Weights of a small mixture-of-experts language model, trained from scratch on English Wikipedia: 705M tokens.
Below are experts of layer 3 (counted from 0) of a mixture-of-experts language model. Rows are named router (the router's row for the expert) and show model dimensions 128-191. Each number is 500 + 25 x the weight over its row's rms, rounded and kept within 0 to 999. Numbers have three digits each.
After each expert's rows: a language model's description of what the expert responds to. This comes from a sample of Wikipedia text that the model never trained on.

# expert 6
router:481502501564519536479508536534491506547486495499517533464523537490546522534547469495490475482506505456527511452489485469508508465513513482511538469502465573470471476505458513483488462495531503
What it handles: Field labels and heading words in structured Wikipedia text, such as Born, Date, Coordinates, Genus, See also, plus pieces of list items.

# expert 28
router:520509513527503483503511537521537499514467478471533546536523545481457539550510491533514527514490521498494503459455497483511483500462494498541514505473497512477509474476493501466489502498462486
What it handles: Capital letters standing alone as initials, abbreviations or table codes like W/D/L, GA, N coordinates, plus sentence-opening A and It.

# expert 42
router:485535495495522497481496495473529505560471475478485510514553499457453494507500498505483504551545520507480509497454469487571502511468456511491546480489500510488520475471495534464517476530476520
What it handles: Lone capital letters starting names or inside acronyms, such as K in Ken, S in Red Sox, M in TRMM.

# expert 44
router:503551499471520501488527524490483518523488514475500485512510490495510462513519535505517502532523509509526488550510498515546503503482481502494469471495508524520552497460508529525455493536450500
What it handles: Opening parentheses and table pipes right after a name or entry, plus semicolons, equals signs and brackets in lists and tables.

# expert 12
router:510530501526504484455497497484486531497496505449483529518509556499501468442516522505497523478477515498542512533455503549537512497501493508480489522490464569506460506500491461467531491525522525
What it handles: Hyphens, en dashes in ranges such as 2012–13 or 6–2, list bullets, table pipes, and ordinal suffixes like nd, rd, th.

# expert 1
router:525539499543535481472559518548483485485490499459484495519520516480517448502529523535508514468502491512511483496475501520554526463473491502503472503504495509502502505490502526489472527487479504
What it handles: Single digit tokens inside years, scores, coordinates and table figures, especially the last digit of years like 193'0', 178'5'.

# expert 43
router:511517509509505487481514541492523517525493508470475525497542585471475437452501500522528494485509498476509517529431466510468503504525481509547525481564482523513504490501494524471481510490508499
What it handles: Articles and possessive determiners before a noun phrase after a preposition or verb, such as a, an, the, his, its, another.

# expert 8
router:505496488499518473490532520483487479459494510513508523473505492465447523517527530567528485499533504497539481512484461489549486476523480522531533468518533500494506473506498478476460508481493472
What it handles: Opening quotation marks and function words such as that, this, such, not, only, which, following verbs like is or as.

# expert 9
router:519515539500548455456535524536492496516482468476533489506514538475527515525534531454506508509503485474508497513469504480514508510510486483513514503508487485505490511478473491506491489461471478
What it handles: Geographic and institutional name words such as United, New, North, County, City, University, often with direction words, as in Fairfax County.

# expert 15
router:493506502510540492500486499551477490480482506507529493493558499482442509481522514514559487476544561469500518512501472505493524477497495455517511469495490507550524482516509486520490511506470450
What it handles: Opening stems of common words after an article or pronoun, to be finished by -ed, -ing, -s, such as star(ting), resul(ts), addi(tion).

# expert 14
router:516526519509547490503523488515504506525481486492500493496542524450460483479519507523515489537477475499492525527492506514505500500511451514528499508555462499527523500455472493518490391467473500
What it handles: Short consonant-heavy pieces inside names and rare words, such as b, d, g, j, v, ed, it, as in Camb-rid-ge, Di-og-o.

# expert 4
router:477528551515525504485534484492530519550493466498519539519492507448531505470480548487486508502511517496533482497457504514490519488519492495528491479496485482499470499511467469491505510523485452
What it handles: The word the after in or of, and three-digit year prefixes such as 201, 199, 184 before the final digit.

# expert 16
router:472513520530545547483542518513507491522495512469500492492504540483501488534541495536494510540519509465492521503457498517486511535464538493530517494482529501515502514467471458533454505524477457
What it handles: Currency signs before amounts such as $50 or £50, LaTeX pieces like ^{ and _{, and bytes of Chinese, Japanese or Devanagari text.

# expert 31
router:485501535523512515488512533540520496526482488501538514502543492494520453505519461508527461500496526487516502492488515504474498490512487471520543501520434518511522509466470503530496522455451455
What it handles: Stems of learned nouns and adjectives awaiting -ation, -al or -ical, such as oper, studi, Commun, f-estiv-al, J-ourn-al, design-ated.

# expert 27
router:534541489516540502503521524518466480548488498495525519497512521501497476511484473483537532532507554523459489491496479502538502465462482502528525496530479528553520489497480466511463474485487492
What it handles: Middle syllables inside proper names, often foreign personal names in sports results and cast lists, such as Ev-gen-ia, Bon-comp-agni, Ab-bas-ov.

# expert 33
router:465513544550507515491518489528516537534489509507547521486519496486531497471575505531506494507508483436557525532499484475459492466504469487538504496510486494511536500497458497441517468472491518
What it handles: Stems and suffixes of formal institutional words such as office, Secretary, General, association, operated, tion, serv, sec.